config.yaml
n_layer: 10
d_model: 192
n_experts: 160
experts_per_token: 4
d_expert: 96
d_shared_expert: 128
activation: "gelu"
moe_layers: [2, 3, 4, 5, 6, 7, 8, 9]
router_score: "sigmoid"
normalize_top_k: true
routed_scale: 1.0
balance_loss: 0.00854
balance_bias: false
router_bias: true
shared_expert_gate: true
init_std_router: 0.00955
lr_router: 0.00143
vocab_size: 2048
norm: "layernorm"
norm_eps: 1e-05
tie_embeddings: true
optimizer: "muon_variant"
lr: 0.00611
grad_clip: 0.5
batch_tokens: [32768, 65536, 98304]
seq_len: 1024
train_tokens: 573200000
steps: 9599
dataset: "wikipedia_en"
Below are experts of layer 7 (counted from 0) of a mixture-of-experts language model. Rows are named down (a neuron's output weights, with its number) and show model dimensions 0-191. Each number is 128 + 24 x the weight over its row's rms, rounded and kept within 0 to 255. Numbers have three digits each.
Before each expert's rows: "raises" lists some tokens whose logits its average output raises strongly, later layers aside. This comes from a sample of Wikipedia text that the model never trained on.

# expert 58
raises: "s", "p", " "
down5:068111143134119153131095087140065136117131142118145130130074142125147143124127129139124122156128237104168130104161101090120156104115125111159147135099139110160160137109112120155089148180156129136091113114120110081125131126123116125127085125116152138144127156135116088143133140095145164157128118143113121136089137115121141102139123154136104112103140150136140140161113119097188146096135133095119182145118125138109143129152195137155127097135106111135125149132129157082095146145078103104142133163110122111127131098115104091137104148134146137138144132129132125148091156153104161145
down6:125175114103140097129151118140138119139156117130127097152097115125117130115168163142118134151114137111178082121142116142062086079111181105132120130090117109085142102122125133142133090135121147090136113133131099129150152145136127093136138134155122139113074118138104164145146145170125148098101130162159101100150141097170107102124138093077107101137132078134129120124106131148118149111171117155112121125121127084123110144160138179098153113192179100115142094122145139139101112130174155133131155118155129175147108144129163124115127152140114119101107131136115147171086124159153150133
down7:122095140120155172142129117150124134116110140155108130120099119099123129124101113171112149155143101170130156149144152102132148173122102090131120088109126146136134114129131140135095099106119132128110118123092097136152131162114094127104143150159151127156118099152072083141165107130136123101098097166160185135156114138158142117130163101138121150133155108099074112096174135118145143191137109126120103070119160100158135108143104139128139140119115185144142117121097179097100126110164092138147148146166132123102140124172146120114121109138115150126166112167092087145113133098126084131
down8:133163127085117137100108146085123134123127079094107113144144134198105143127112127131181151122122185146095145167140120140080148120143144132141107156136139131149113099128142155106122162127114149096125118125150137098119107140094162108123160087143147082098128102144119124122121108118057147141132136128146106148131147121128102158130164150141108145147143120121112181147069140130125133176169135105081146110126108123123117133116093098112129140144112163131124093133183103139107181136147109108104112126089127120114148120094143115122142097182132099148158072114135142161128124170112115148
down9:141109098123144137095115117076146071128087146130133123102119121116128151110130137178167156119135106131112148111078140138077171144143104121124150134116128095144121091107121113122145135111161150111117153125150116095145136156101124157074139092151106123104143133104189138151097142139143126103148151088119156131121146122142110125147148099121145164168135121127123131151109110157143158162093124088127125128128144111164115138092093135085118148145162100153201121144154127107119116102083134125123144149070104112165147122129125145087157099130169178140105146139140125159157134091118147087
down10:113073131145146108118127119161160098134111106090113114132159108149137099173111154151135151098161140113150153110123108121125111086160123161123103086127170130107164163159132121099120124143126163084148131142119115096124113123119139095135086074094104125131180118143102114138195102100130121202108165166194124138133141135113121105090167144141153094159160147143091116127113129087120129162134096133088104166151141126123157158128142129130100110146121126117122142137148128151161120133080157094140135123160101152132100107140104146113116142104118125102144100110136137127118119160112143108
down11:180100079104118122080165100085197144109127073123118156127102153102119132105125131132134121094145115152076138137135102152137114105155134122129140116156139138166126117105108104159154142115121125178179116158152111127120128119115126125111174098147155127136144130111131134121108171106111124160079158144116133134146103104094140140125107097151135135156117160108139121100107143078123128084146101138142105124139174146124139123146129105120132131107152081165153112120076125141138152175132109153074170143090112153144148123109098176095138121131135123114137137137146130189113154097114116113
down12:143164142184134135090142095136113168110141116105151173099099162089144108173122142165171136145130146123108122144103136096118113079161107122150111143097098110131094134128154091140131105131152142100140141120137121130191090159104145078122157146154131119119143097097136128097136135124146094138141117155149165162154148123156123108138128143107129126080103103113114189142125135118125142112165094128130089134111137137141090138106152117123120122134128115187092114104157137122126159185135085097117146127088152135060130133104103150163122119147111130133117155097106134112163121139123089129
down13:112152147138108145133132095141099127178152099145114148131150138146082145118143142121084086136116135140105112164150084146126089105107091104108105076077149136175116121110165148114122135140097135128125095100111153138179114163123102167110127132116131149091150139104122163130143108176116141109138125130136135123092131163099095120103131127169107125130143137125078128093137122119101158174133162123117125146143109113142107119114170140107151131123121151130162095131141128114159151118149136167092124166130161147096100130149093123186108182097110148119096087147118137151095151173172119125
down14:125058180146153088111124107179148079196099108116137126172133128140161100113104125116154128135124135150170074152110130135109135100119147096198155099169147167169158118131112094141111163115119143192107141137115129106111131126125125137118162174100155127134127105128138147118139120112117119125114129134128102128125136074143163120096131134130147130125129146119170155147112096105126089115097127139111131162153142113118117104135153155121157091133123101118156120149132115149113121121147173081140129116106097101119116106138134125102154131144166094122088089107124150114108182145112124128
down15:153139126087130155112190101155110138134126122146100132111150135124185138151152185094091126138096142136131105144121142122052122160138143120100149157136160097097129203122130138116136067131116110151122151114153130189127137097147154181130116132101143143128141105124099118158125167117115118085123135144143103142129190114162136121081108155118124118122142134108108080090139125143105131085134129115126127103124144128142159141107100095122104175117149134135091104129162112092126113129127093135114128100116144118163142100153134131171083127130091125094156099150121125137128138155139120133
down16:142123101163140116123106087133091160108132140143093131069143143162113167130141115164152131128160145129104168105106136182147085108148124125111143110139122107124177139113138148137124121123120105148116169136133141137130142100126067109108089102109128109094131125149134099138137134134120107137079153131130122151127141139126130104165154128129130147132096118077130166142143149131126108109119144147181099146093088117155110152137128122135129135130112142175134147107105146053123145132104119152143090113111130170097129088134163123115106148084175086093127162109149111114144217146128155136
down17:138137116089170166135113175140115113104141149144109119118076148100165101133117109125170120114099127143090158134152149170121096109107125127115142158096110091093120126090108139094157144122110123142106122122120159138162100144128126136165125139110147109124132159129135116172123102129142144135097131087147098159112110178156073159132115100088110176105118156148105174127147108138129112165100092147155093121121129061111100122146130125132140163162166161160152151151085122101087138123144107110168117142123126155122127127130135127099115170095136114100105126121176146145146144139094111164
down18:127119119148156133125115151093105186130130137081107126115130077147102117101112114108173141149116129128103117108134152131125141120138110127128112109125108152123168163144118147121172165134130146173126138158112112125111115129141136129114130113154137162083102104151067122087129125114133117163116122118161109124147141143127102147121127124095121107128126144111114106143079106135127132151099051161118134085179127126153144122139097101155139136143097138111163131105060122098123136161115119139134156137132133205147164135149128140110123165163082088156127095110130079147162165158103168115
down19:131125105135121095140143128109112103155129157163137125166093126146132095107096150128123104114130106104123109125105149141152115138134125105143151145135161086191126073125167160124112150122081134129108083146175110124126107149166126093128159095103105150114150124107112147131162084092139162179137122147088154133127108142123171127128145157130135123135133077169118162107094084143102155108157099160141100141198144138146124146130124157167124107187115148124082127149128128096156090146133115108103144131120112126101105148108122123112109121149143104121098127150114103148185122081121137133
down20:136129114127136120160156151140125116139083159081139074135149094165133135171142142158122122191152196160153158188130123099135153108146108131120138175100090145115113138126114161149118103160126109137152120108133120118104104107144165125109124108082111100137103118116149171140106151151173118095124147163112118117138099130125152127137125115103147155087134101137110158153110099114143132137158092150117160100094147153091137127134094066106147131136124107107139171130097110168167148148134119140122119129119086110125113148108117118125132105143107100124056144133143129135134109112155109082
down21:125162121132142157104152117101100133066127114126128097130117105158092145185123127125116112175155116096122133136149123134132090097155098112154149134147127132169102102125117114127125129098142136133140114113158137101075117176124149106058110089133141146074147152116112120132121121093099155141109133118107134157136166150153092117156074163115166102121108117155167098142141088117189124136137128136114123152154099136108116153151135157144123133100171124127126108134113133151132197139117155092153136094124148165084132093121127131145153138137103129087146128126171133105117142152160091109
down22:171151131133158130131154115123168111156137148111191153114145161133114130107174089127153118093141153113102088091175101125155128098118154145115149118115103091150134140107109149116073151149150165141134122122166141114107123123142110123159092110131112132119118126096135159151139109105124117135122143174116099103135121145071148094160086112119148073150171128114124182119152103132130134043082099121122156100159136113111137123122123123119093142135104145116189110152153117126152117144163115132134108148096121105118131125147141140153101082091096134142142145120125138160114125127098121099
down23:122133142142074110139126126161162109131103120123150128182159131127180122154123102104125126102139097175124171139140161132174129191121109128170132186149102152082114146100142171144120124114170122101136125113135168145094086072156106117150122176164134154094118076147099119148099117119129152123146138111100117145152093122151099120122093133132124108134134129101114109120140136126117124115121110154082129126133112086143134124121124160151170163135142112135165122119100124100127096183117104145098112129147125127074137130134152138088105159111133138116096125152126095106123121133140096179
down24:080123122102117116126105149128152152154137132147117136129140117137197087114125160153130082129174133095154124119146172131131142135124170159106107133117096092123138133150094137181165125161110129137144133163074133126167119149124122064126090109080172120110119132091153130155178130083154110134121117121109111148109132166138128126128123093148141146147084153109101145152146124158136131128107086144167151140146147154146153149097111120097136104113138111119143102139148109132132119081126126121141168125072135145118108134080099122111123154115138078084120151137091104102113133157156142156
down25:150132149164099104140140133119132136118172129095168109130114129181155123124121111131122091134148093140109162124116109136160162146135144153197127138136139131081133116106138174144141151104113121120115137168179073103111120131140138114153142099112125121156131121132161143125116148127075113157104117121157118086106120148109137112089089139115159122144171125114119091107126120136097134097144129157119160108136176119169124149149070126115095128140129135111139162115115101123155186095125100143109106147119124124124095096165143149128140098073138146166161142092101072134140088115081138125
down26:145131154127128159130116151130113121111103148110129131137118162125138185121080093153098124116104118123141179158148126138127113157125111122137120121122100099126132123129100174135110113108129112149127117126150128120156100117180100105084104125116125093138109125137156168119101117204192135077093131071095147159135140190096108153168149097153113130153140105130111126080111117105121116131128144130172110113133111106133114111130166150138118121168124125097132104130125121141111157102122128101102102092138102118113168127147160133137139177140079160132143185170087150127134103118156136099
down27:144109078126107128142180153137145095123103136157131133126132120170127147115111126121160131121096130090115147156106091087154151123127084105088105136091115170162137151112176121191130086107111132138138132155103120079141108180105114065130121131152149125124112113134143130111127173130118121126120142160125110128120112068121135105112142058155163138151124144133170083145139124129118154126121106141148138127154121155136152136155141131144120160129153156103141105147113172121149107142142150156111120136147115168146127061094117144123135084117134135106120068103108128114134162105132119168
down28:129140159137125123119128096167074172094113106124132128148111107162115149167160144122133120111154130120152124098149112126160173133136149149124137147146166131135111155142119112141097125123162097152105121129113067088096185187134129128104118081086116117099122122137145145133130094137136118117134130151131130069156143117144122124148099140120153084117151122155093132095108135124103109152126124149121110099089088201110141119181111107133161099124114137186124115137145146130127133120124153115115172123153144102094141146136115113164159112108096160101114124126106143169096147128063146147
down29:141140082100131124096137145090139129119164106150142084141110145147125106115140115129133117135115116132148122118111157147112140128145143110142116147149178156119131110090072102093168161143133137153123199130123114119137106106100111120115115121160125132077067128112145145074107159130125101161163133150155114115126130123164107065115120099139094111155099109153118164143161110116116141132127147162093128118086130049151137112121122161150150119139131124084106155170158110115117108160141134133105097152140152128161120130132119110100141162130129147145144133192136144132126168121104140182
down30:118136161073101137102166169161180126113124196128115170184104149127121140134126134136134135156082154116111072140148119147086139141134140142080163100097131118170125103138131168103081112115166080153122162107136119134103105143184154140156112121127135143114167126131168110114133118110110107130099150129129141130159147110104112126118096121154116137158150151112125102132101114126096111122124153150110080108134105113112123133105162131165140084140130106133113144182115097145138096155110125122089126126138107125115166136132172138119107106127161097124124132140128130158152140080138075126
down31:130138158119113112133138102123161150122090111110099121136127091140144158154162162071156112077134110138136121163130121108164104086132134161158087109142119081115110123157111097128126140103121138108127111160169137154162161133124138158138135092128146161117156121089140120131135134119151116105149129115152100128113162137132132084108124168126121194159109132106127120084145170109115120160174143105105097132114091120148126130125140101100137130123067142153098186131096129080131143106125107134137180132114146107095088179137084136116124146127100131098090125128140161137150130171153130157
down32:096104162115125121100112166125103129113143097130119105126139136156117133102083083168141148164150136074152149120085126098126143140096164122127103120094124121097132161170143064123145134154154157148102110118124189144108148121137190110175145151117136144108124119125097119151143112115138166132106118149143142156133165111129129158088157126131136143109116098131129087133128122117134138109150126089137109134113100107084114088116155124110133119093132129160129111157159170120093116150136185111190147146104156113137097119085153168153120114163102116109146075156133148131143122106137131130
down33:133116115147122123159095132128146144111114131136145145129186159154162083108141109127132121153086152121120122106140148093127126128110124131098133081118095112124063135135180084147169107178154103107167102143167123137106135141115127154102143148110133093145125143136114114125074132201078179135150134120129149134134116117118159131117128129154147098124129160181149125115119154148123170133113140114102162115152116110127127130109114105099119177119130161106117086115105131165156121122128078096101124118158095160105119143100147158113149091077100150093142113113143108106132150117135163148
down34:139136149129073137117137145152157108131132074144150095156133134127115083141129148150124162124138130122113155166116138118136113098109116153156131094144105079190182151131155132128112127117131101145137163086116151183147090108154115119145063143147158123101094133140148097114174108129124132136113132162129122130141095123112130116087121127120107136135134157156121100188100187061148106123093131138134110150126162118120139148111154125134133123131125148171142122146122118079130153158137101119166110119155101140132135140105108142052146103114103076129126109107122129144118099114124164131
down35:108138118105111105179116127153138126114135147113115148127142114104152168090156180138106133050149118139125155150137102069109159147146134119150144116133098130120107122175146119116149190153134099140114141145102118129122114152164123085110148153125144139120134121153099092131133094152100119118126123133177116107120120133145121110148143148128105101147117145126111102082107089125107116145142074151102155145154162080146159126092142106135113136132081100182141150120124152144117090123183100179104146133153077131146149106107128132157148108154133146149143141097116143124122093130172102096
down36:153141070088139183135143165119082189167133139104121125134080127168130085136135140106132121119144132142106138132096142079164178156107157157110138122096100114147131132130131119129158147109092113113189118134123109147129111136132125126114136124139108137178151118138142142111122122165142156140144078147165125134145124167121133106100100115187144146111094107140131073114109126115108121144104150124157139128135108114171135147119129144172120146088085114122096102128121139175173112095112117127136106113155124135167104136110116097081121122125112135083126067152171132145131137142109122124
down37:103138132144120102130112144161151120128145111126121124128108137128143142119147126143076120097131108123105147088137118123070164155149092180134078117132155089119126116170169182132150140120111124132112109115131131173098100150185158093191061122146125106132139112142110123106131162147128105135149141139155154134143153129144115092108140091133110105102130119114124082159126097112108129134166118112116137110147131134123165116123138160141092089088162143109120120090139106144152100103132130152119103147156154102127093159126168144128132182103113142152139145072130165101175168110116120149
down38:124143142116151139114119139148107132122146103152084150095092122123118141128124161165125122147115178101129141156144114125116103070157149106141090143125117108081146120142088177126105087155141127189103116160129118131106132132174170152134157157139111114162161068097146107120108077116113113168149134146081122158165131142108117117071166133096130096117102087114161092116132141122116121158141143152177135136115121140115124147175107097149096133153110137109122136134132125119116127109084148115117123135161115128141133135186116151140149108135097109146137153118124117110142114144182128075
down39:157084103126076136114091126107144114156152150136137115102092127152174126118116166144110150179092155106176134131122115096147123117145174148121140157126146148088162098153144163110158163125121156103176167090118131164147157157080107126105078146142097100108106093127142123110134128107107096150096120133158113149155133181133150115122139150137115121096097131128100134115127083125123098082128123125101154142117145152148118138105150095157148137126089128110090163118113109109130144098104158167147152122118101153147087114152094125157112143118137145133138108103126117113154109120127188147
down40:092120136122187130131136099118119096099145119109078139096123131081140131115131141106163111145116091081068163148129150134171112121119126165104148158097134088127156156097120096097112184167119109133145150137143128105095120107106129164097133147109129117156126102099136143134100164138102154101152163162126115129160127084184130093160165127141151084120125150121118154124125143120119119108105164143124123147123092112110192133146135137128140125137122148136137097120140130134060100152152161183112142143106111144088164149141131113116122095144153128119147151156130142130084160114138120116
down41:118100163166158069086110142139153116152142109097110125156113122150126127158167138101141179146116120178114135112126129146117140124093076095094114058117172138155149124121109107127185129132135141105107080103148158155103144111141123107120139136135097144135148148113130119127176080130147109104130142107091124125136136133135121135138155109096122153133111147100173123090120141160139151141141145120153132110147128144120151169085109116123127135178139129128152139149154138154168105111088147161076123141101122100141138089123124096112082149155139097078139140087118126114125162161119168129
down42:108125110125114118099160100145114152151127110129159141130153110158122120135147182128122163152082126086136147156143132153091133100108139131168110104105100096129146119133104097129104136098130106143143194134097135099133134081141127121111129174065097131144108155107140115145113093111154117125140107120143116075143145151146138126103115124106135062133146130128137114084123130127143115110137122154090122137108168125182125123128150103160145118146156121102091159155134155126155142089139115174170150123098162161106149133098151120115173122142123152113141156060177098126121126089159146153
down43:130132115104160097160154169118164151146113146143123129119097085130106159115116151102127135141159127098107125175093122114113211099153109135084144096097113139099157099135163126140121146182152130091137125131117115125157128122128139127144130124143097150113132100121166171117113162132152133140080128087120161118140161108104150131107122082158114104128110172172140090139117110156139122074142126097155133159157101139147123168115134155100130116110135130103144120126104101131137076111152167119135155088136073123103139131104076106142121135130137125090176091119118140125158118139144150139
down44:171121088139125135151154164121126151115123099099143124149168111119093083135121132185146125129141146187111174134111100116176157144137130125149167143137108099130120159127107137163099117126107120097115124093102084117155136103104130112092134142083111112168141113136161130147102106141127121145138147126137106172110118074147130112091140115140124143129110102150107114134133096113169146147110177118170113094127143129139080158183125166113140124115114115126113128140133109183114115145122122142116092140140114132168143133077147156167154073155133134128097082110142115126093089094157133145
down45:119152082120139107142135123154137111090107118096130111169131110143129140160123133097163073135066123116104112126091136139162129200156131137127143144117114153099138130123109128152129094151127153110156119125135120157119136127113156138100084148129150130161177140138071104135161125134125135174094115124155129146084128141159126132142121112094107170115107124151126140139113139129145095094093079130144128127179162076130110092100163122112157155100118121140143101156135101084168144112132105140104151174133140110127142100128150105123148183127134169132129091130139134067104146098146140147
down46:134149130112172117187116138138148111097098107141149158162111121102139092150095129174105119129121131152157107167133130059139126141136099158134122106153123144113100135128125122137135139136135174087137112107176078097118157095131176107148109152101128114163110105122139128170148164114179119132113108126107122141109104126088134134172118131163096121123084110125147114148113131120147108114135105137179084165152154098083118105116115123113119140165080125130113116169154168143139145102099135088104097121152122110119124102124169114124116138159122136188162107141116107171141122150129109123
down47:180089127151123109126128134125140107098175154136178135087121104120124143152137133154076130151129177129124099138131085114168110149077126181130158140146126161116092102168158118133118110119088114107158089153094125145109141168112114115121112157156142115153170076168118153130102140127097117087124143137143135121108117120107169127156174137112154145136158135143169119093110152112162127118120132124155161139134121113106110154131124101094092086162131092110120118064149111101088097112143129136116137108124130148145146118116134131109139082145109135111142115161127109162130127153142065127
down48:148122112128113144151088122142106140147107119105133116113182144150112113107116166149094085075141087088156123122133150150128121108103120172179117132125135118110123135159079099125127136112153125151161129132189116127120131114123140097084142141146135155159114104121112140123128142107125118181169121099166168142104085158153132144167114110113163104147121135120095134120116087156130156119134147100092132158130137157122136092114115133156113145103067157087118126115190122173134196143141164145143107097125126121150128144100096115082132126116133143141107150150099135105131075131130134139
down49:118138149148089127099136160098132114109121108104131123121127130098127098135120083110173151175108129153118120105138176116113132132165151105125153116131146184133121171125092163153128157112111081127068125095121096094120142115152148122096172113118154090135126122166131150130098086159117091125127168099117121124141063120093163144140106078127116150119118145190137150120149143108135127158104111115139115103140117130154159158153181123136093156091131149145119113142164108163138142117169184089153117132136097141097129104140129101117111162115112135152163126112127119124123120128106151160
down50:158128144164088125116123110111118123114133130118142169139127120132126116098089125113162126113097136108171172155159116124172115082168142137094127145140144158132131093128111160129100123134134133138122176098140170099145115172103135133143125136088184155134131098163147138115153130128159121124094155135104119105132109128121129179095117132119093119110131078120108129073090145106170156129136158151093154100130142090135110119117111129125132103170155116112146090112081114119107158066117118113134132126174177154149114134143143147128116136116165122165129153128170112075161118097089102111
down51:141158128162128130126148134129100128179146154130107123132119126141124093107102152059120130103170102124100134136135161090158122114104145117139119124138122132089144146121106121123136159125136099132167113090122153134148141067078177103099156152133128130093150129147164090140152122114155126136132124092107116082118068139117129135110112120123130146155124172139118113157172157133163052155133144112154118160087169146140107158153145113109122138166112161142134113134148164077090150132122129138140122105125149117110083161152129143113076123115179123150108094114112135134142110150140130091
down52:121117108109160155129113167116106146130095156111115097118103125133093114152146118148177127171104160130124120178163104184117130112123138144121134106066136139133115155133135119140155120112072130103112150153078117119088116114121124165125152135137095167148099175140095114128122116079109098146154136153127181142122144100137112122184163135117117099101122123145131184097154116130137137138155144146086136118131090147124116135128172141126092121130115161115166103102127132059142129139094087146141119146143113119141118147182135157136140120103111107065151114127128121141153119102110155105
down53:147136132167147179142171095089179129149099122123124142190137086111131130135134142146119167147164167097126121104083128078125143147099143121140117128162142118134113097098138129134126087118112140149104107118114095105116143110105080140136112114139118150152122121128164111142078107110112119111115155116103116144133137128097103134164124157084149173133114121127147121083134135125138137103159107122140166139075106125145138100159143139125130135134158138149131145067125127105124113102151161154104146111193156118147060113136141104119140122098113109119153215152124136141100139130122120149
down54:163106113159137118132107156128113112147151158155142131109147120130152152174133150135111113145130097133121148096139122165097108095108120155077138135106136127182113146129103140099148182125124125161120146135153114163161093113097139109143109122124114141121112147091127155106123099140108142114148126139072127136130130099068146146101141130166136128101148164143157137131124124116095137192104167167169160122129133165138137110124105133084179093122131074147104143135126124165139099130108091115141127105126085111120111129149067115106125124173062139108145111105092127105106168153117143150
down55:113167122086163130146129104113109133127124107155151092118119091170152147117150096114133138106141123103105157124152108113114120162127119129129158192155156146115136102099081127116118135171127123115145143099122149157160097137152113142082097116138090137128119150120119122128146133116156156095126104147136152178121173169093106124154177135127158096146133109117094115120125128130129138108139122097177110155151133134156175112110127167140124150133138094107106076132182143117126093153120168133143137113133052130096122134098149159105099151130112083137069155150104155123113120139102111100
down56:118126173126111184106117138175130157123111172102112103128091101116134132096133160115104140122130121124148118113108144187139137065095080095165119127099110130138152110152134106065090134104120151143164114136152166117132143102139132106110134117127143154121144134115115179153146128124129105160140087126112142128122134121129094104150156153150133109059110101164147149116107139134129114128079100126133136129119066160144122162128102137133164133170130148144155176144119100130149106159130108086130134112132090133122128123176167119168125134101136116163100173144129100141149095107126108102
down57:133115132144145106117136147129113137134105149153145140142173093124097091139156100150107135142119164179110076114125116118134102149130134115100148118101138095065106119157139155108169137137144123102131125119151127136123131128107159192142130149116105112108170086112118096127121092094107100124053137144132119101129147109123102118186120146081084120168114129168140119164126150131100102145150114153144160138143141190145140133092137119139082146130129158109108138147144126159121156130134137093137165146124182062154168104130108140137137116121142130156133114108129079119109116159105122119
down58:127109118155107152117148166129124118105110157126177118114154130125149124126151134129153159141120077155121115128122135130162137064153130130139155139101128124144117124100133101150119096108121137167140122052126147148123123063138153158164125097150095133153091104139101137093126138169136177125114126152141119111110159179124147101150128170125095097140122104116104154094153146109141099116152116111134140122128151146144087163089129127119096170123168147076119144119129135129148167117163118110117161157120129106160102110120144168108102125128115135084129158158135099083157141061125108097
down59:142148148110142142137118147141096115082116124104162161157118150166130166139115143139123147154137100120127125128139142111126118100126130149139144135183152147120148125155119072123086109154116120095144128153133104124128082126136129141115122084153145103146103097119133088131123101154148131150128178082119132092135071147182090154137094120121137116161138162114114137139115110131158186129150094116141107100076127111162147127117099111144107160118148133149138117120069127157145114117123100111154135159088138137186107180106096113105149101100125119114148134154155129111153088053126135124
down60:144063107115160150087125118120107142135137151140111113118120139113164151187144076131133128162158121169135092116152168149110131136139110136138157151162102135096106100124079154136123133120142124191110148128075130142094115161134117145149133106121140160130150164108119110090131167154167121134112110140111105144130109119082113137112122156119108126108144106143108127143097150136108110180123153132131156155099086080161081128119116152112141125105182100148151144094134154141102093130109121099137161143142142140133123094117135159121146122164106145154093080131117081122142120163075136123
down61:097145160113109099209087140124115113140120132134120145138113122069165070145110119097124125167134147143131152110073170151121134119102097094110109168090114129133101154153116134138102126107151130128128112108118140133091144146151123155142121091134049120138151134086152155110086186143143132101088134140134101132138117142121119137181130139165137115147123080155150154136141152159143162144142141116150100142135084113121166098112150168133138158108109155138104110097120099127119163127141151109150130149111110149107135123178120128130142115125167123163125087136111127097108098126142142106
down62:157137168128147122093119090115113140154138101129167135142102123126110165095130159107117122144170162128144118095114130135137106152166125095111119132108188100101175111094113152140188143151105128105165183080118165092137166164108141142096143154135148095147114154113117132108094189123118130119135152126123147100188105111131100093150106110087123131149115156122135138137130111146138143116105166114123132143125114115158124119137137111149171102127117086167198124109107090155132137122124153134090096136110108121118109111129075133148124110124086136157113170124104121117105137140142126099
down63:139131090121194129125106070122115157149140136152110130133153139120114140126111154128171106160114132132136133142129167124163118072120147126138126088171112139150093155139088130126113126063135145165129129123132097169118134173140128146149109086127120096138062110111147136129131098149139127092114126123144141098103113120130132090128158133159101142071144134166140126068098143116152084128120099110127104114142168137092142096139128104122138133139158101090171118129141132103129148178069126124145155147139121127121136114091138138153136144177142100146122121122141128118156175102087155098
down64:127119103165132124129111098138179114130146147127100138100095122140113131135113153129121138170093120099142096067115132097118096101139131117076103147151113102118118108150092117131129128100135124132141099163136117133089143093131135157149125086185142105158141117172121131149104131082117145118134124116094119150162151150133103115107074123116131110129154124127118179151098118146142125134086139162111146103136096157081151132193138127167161147129066165161096159164120126113158163171101125112165122161140157105152109109098105127135132143142109115162161143156129146110123141116164151136
down65:127117151110123139089135141146067151176167138163108101159081102153119132101110170131126109119125108124157141139110160125116152130111103141123120104185147098126109109135111087078101170147159138148142114173133109133142145138101131122146153125156138130142133125119085078113133132082140121153195106140136082153112098143119126149137157096157137126197114117131149152123122145107087110129107141120121158106127097091120157175136122106126120109118151110145166117102120123112125119131094121136187099155103137145099156117089154105117153170093133106109144149144129135141122093082128145151
down66:129157088107134137109136122130109122119159125108126135109116125140122144146103129137138160116134131110140137103186130120125101187138115100144104110106163147152121091164109160092129137140140154114135125129125098133180123092115044123159132131135151140104098124134167167117117126121111139148127121125094131117129164130136165117091161106086155127142117141074130074109135120141126072125115139143095159147145173131123115148100176140127166104089168088160128121115102093129133117115124124136098139133177121121105112150111107139190162121149092115183177131111149104167103161126133135113
down67:147147071127119099158103142132119139136117104106111138115125138155142130162094115084119126132131182150140114130127120134118087099163121152087098155129142111097141129076202174100119142154129105156119162095152136123138163171173117082128138121137133114114102136163142086119053137110109102117123154146129119177166132152121141134131138133131116147144137154134154115181178139116142126136136164107116079136112105138125155145144123098120127149136143134149129129109132110104148100090139160126094123115109109176154170103126123130141086150128116131125097130100081106154126079091123126156
down68:107115137097158120125150117107120120139092103111172130111193115142124168110129130106112133106098140088137145156141116152157105118113138101164101117124108148142117096166169124169116157117121129103103155144119119126109115153146099128142168087099127125133144141168112144111149147116118138096124091082149179123135173145100135108134115170127140090112096093127157123157138142131090140150140128115087120127218118146138090122143081149098091126138103186107111118133133154160138133115106150149133140124141111119133146162150114116144136143086161074142072114109132136135136149099118087140
down69:120121097146120126130146157086110114104165172206121120115133127112115113130126150108120118125130138141144117177113110135096147115145170095132147146134139177126083159106100080117137127126134109129155113136166151144130126137151113111171173114114164114150127138090158106164183135103127077110140175139124133169134146138150152124132134114147186108137159132134112133140142084096153151107148107128098124154137106067112117093137132156120086155130082106121139126108101140087136132122094154134168142126139095151124144138082102123139128144119183132101113107149091098130106092100135113104
down70:112145110090118109126129089161153121158188144131104108138150153133114150105131134143083126114126144098143109115138158110150115153121164102108121129089171155113142111196100103136176099122128132123110104096179074134130139144097146143110132166139141119098083136144109149134124126135126131119091153146109112121140135108099114144091094107133161123150120133121112095074101122145120153135159096131157102158129120092141157176135118163097101156131136157108140158120182090158115136152113094135133114162127125076115103145102129111157131130111160133144154119121133114102130194159168149099
down71:116129128128134131118098170141123121150167111094136179127136131175148117146115120126127183147118089142120092122110109137111105081115122102120119114156096084168105149137140142079118087142131104110121161100110127134133120105122143130109133118135111152131117130139135121144131135150179167094147136121081143091070118151137117181108112184185098128125168121174119123159082129132107135136126129127115139114118123160119124131119148151146128083163143103145169165135132163141123118156164141101129114115113133067120125128164138154147087100130083131144120085163103069159105116140105146142
down72:166097131086129121153130069132113112118134106152143153119135136135095124125110118130180136133122107167127123142179104145107154157093127162120114139135112134111081078134095140115106130122117119097139151108125119114116154122134175112128139105157152094134093150121122099086070121136152143120133132131127128154123131144131107150129111167137124128095104148109111143145162160118170165157158110090152147103129085113183091137103105131151138097117117118122154169076098112129162132076148154126128088112117157140117156140114140112105149167172068097128156161158166139160116103152118159125
down73:138111119162097096108109146112137127132124158127153141080116129130130120191186127113099152105135136109111121115133120152144125123099108118134084094093159142120091143108124135140121124113076172129119114104102124132119163116140132124123173182153109157181137146133140084141125161150143150122094165136136125125162119111091094108147112083124164114084141150130138086173114157071111122103133136150114131087123106100157155101178143106126092128122155155117120146125120085126111165158151119148101154116126145159100140130129098099106134158125150130114144140147157078124148131180096140158
down74:128151135146128123139117112088159127111145118111174107149125150104130135079132135126093114119125168188143115149121156141137104141159125084146109132158150131126151144111116136117124078146166106109094130159102150116146103121110128151141107136133124109123144149139100114170119136081063153128134119089167110130126135089123134146106146111145124156146136121135133115128141143181138125116100114095088117116121161148110139132173136107062174128139149107165120151094137140081068139147080117135175132136145117129142160105117101082096137172122152171168107131130173102104092154129101144129
down75:110145135064098082139095148156138145122154139120070116128133098103102138149113157125133105124117132113161128160165101115108162087113127098155140161128095088127148175150155149156095106126109154116129107149151137130143158137142105124116092114145113086137118173156132124111116147144163081119147156124059126150132119088152091128154104143140145127129137157117105099124132128137087119113142130110122119113124171119123134174139106152127141155139113139125122129077161134216096142124129109123127108089132121188144102159133118144148143102115153122124148177128109119176105113098135118108
down76:135176117121114087157124122117177103104131137073119155108142128098108140114108142116130127116147127169176119079095111132099129130146137138077100181115118141160114103146149096148120120093082085121109136162170125149141143087131082131161124090144128154120115143097141134147189119104165123115148085124145130161126108176103114127101146115118109149142118158147143148152176172169151153111117120124145111101129069136155127108161126126120192128110123130112086121120124100147123147154128119125145125117118153094163131140121122153147154102115110137126129123169134129096100162078123121134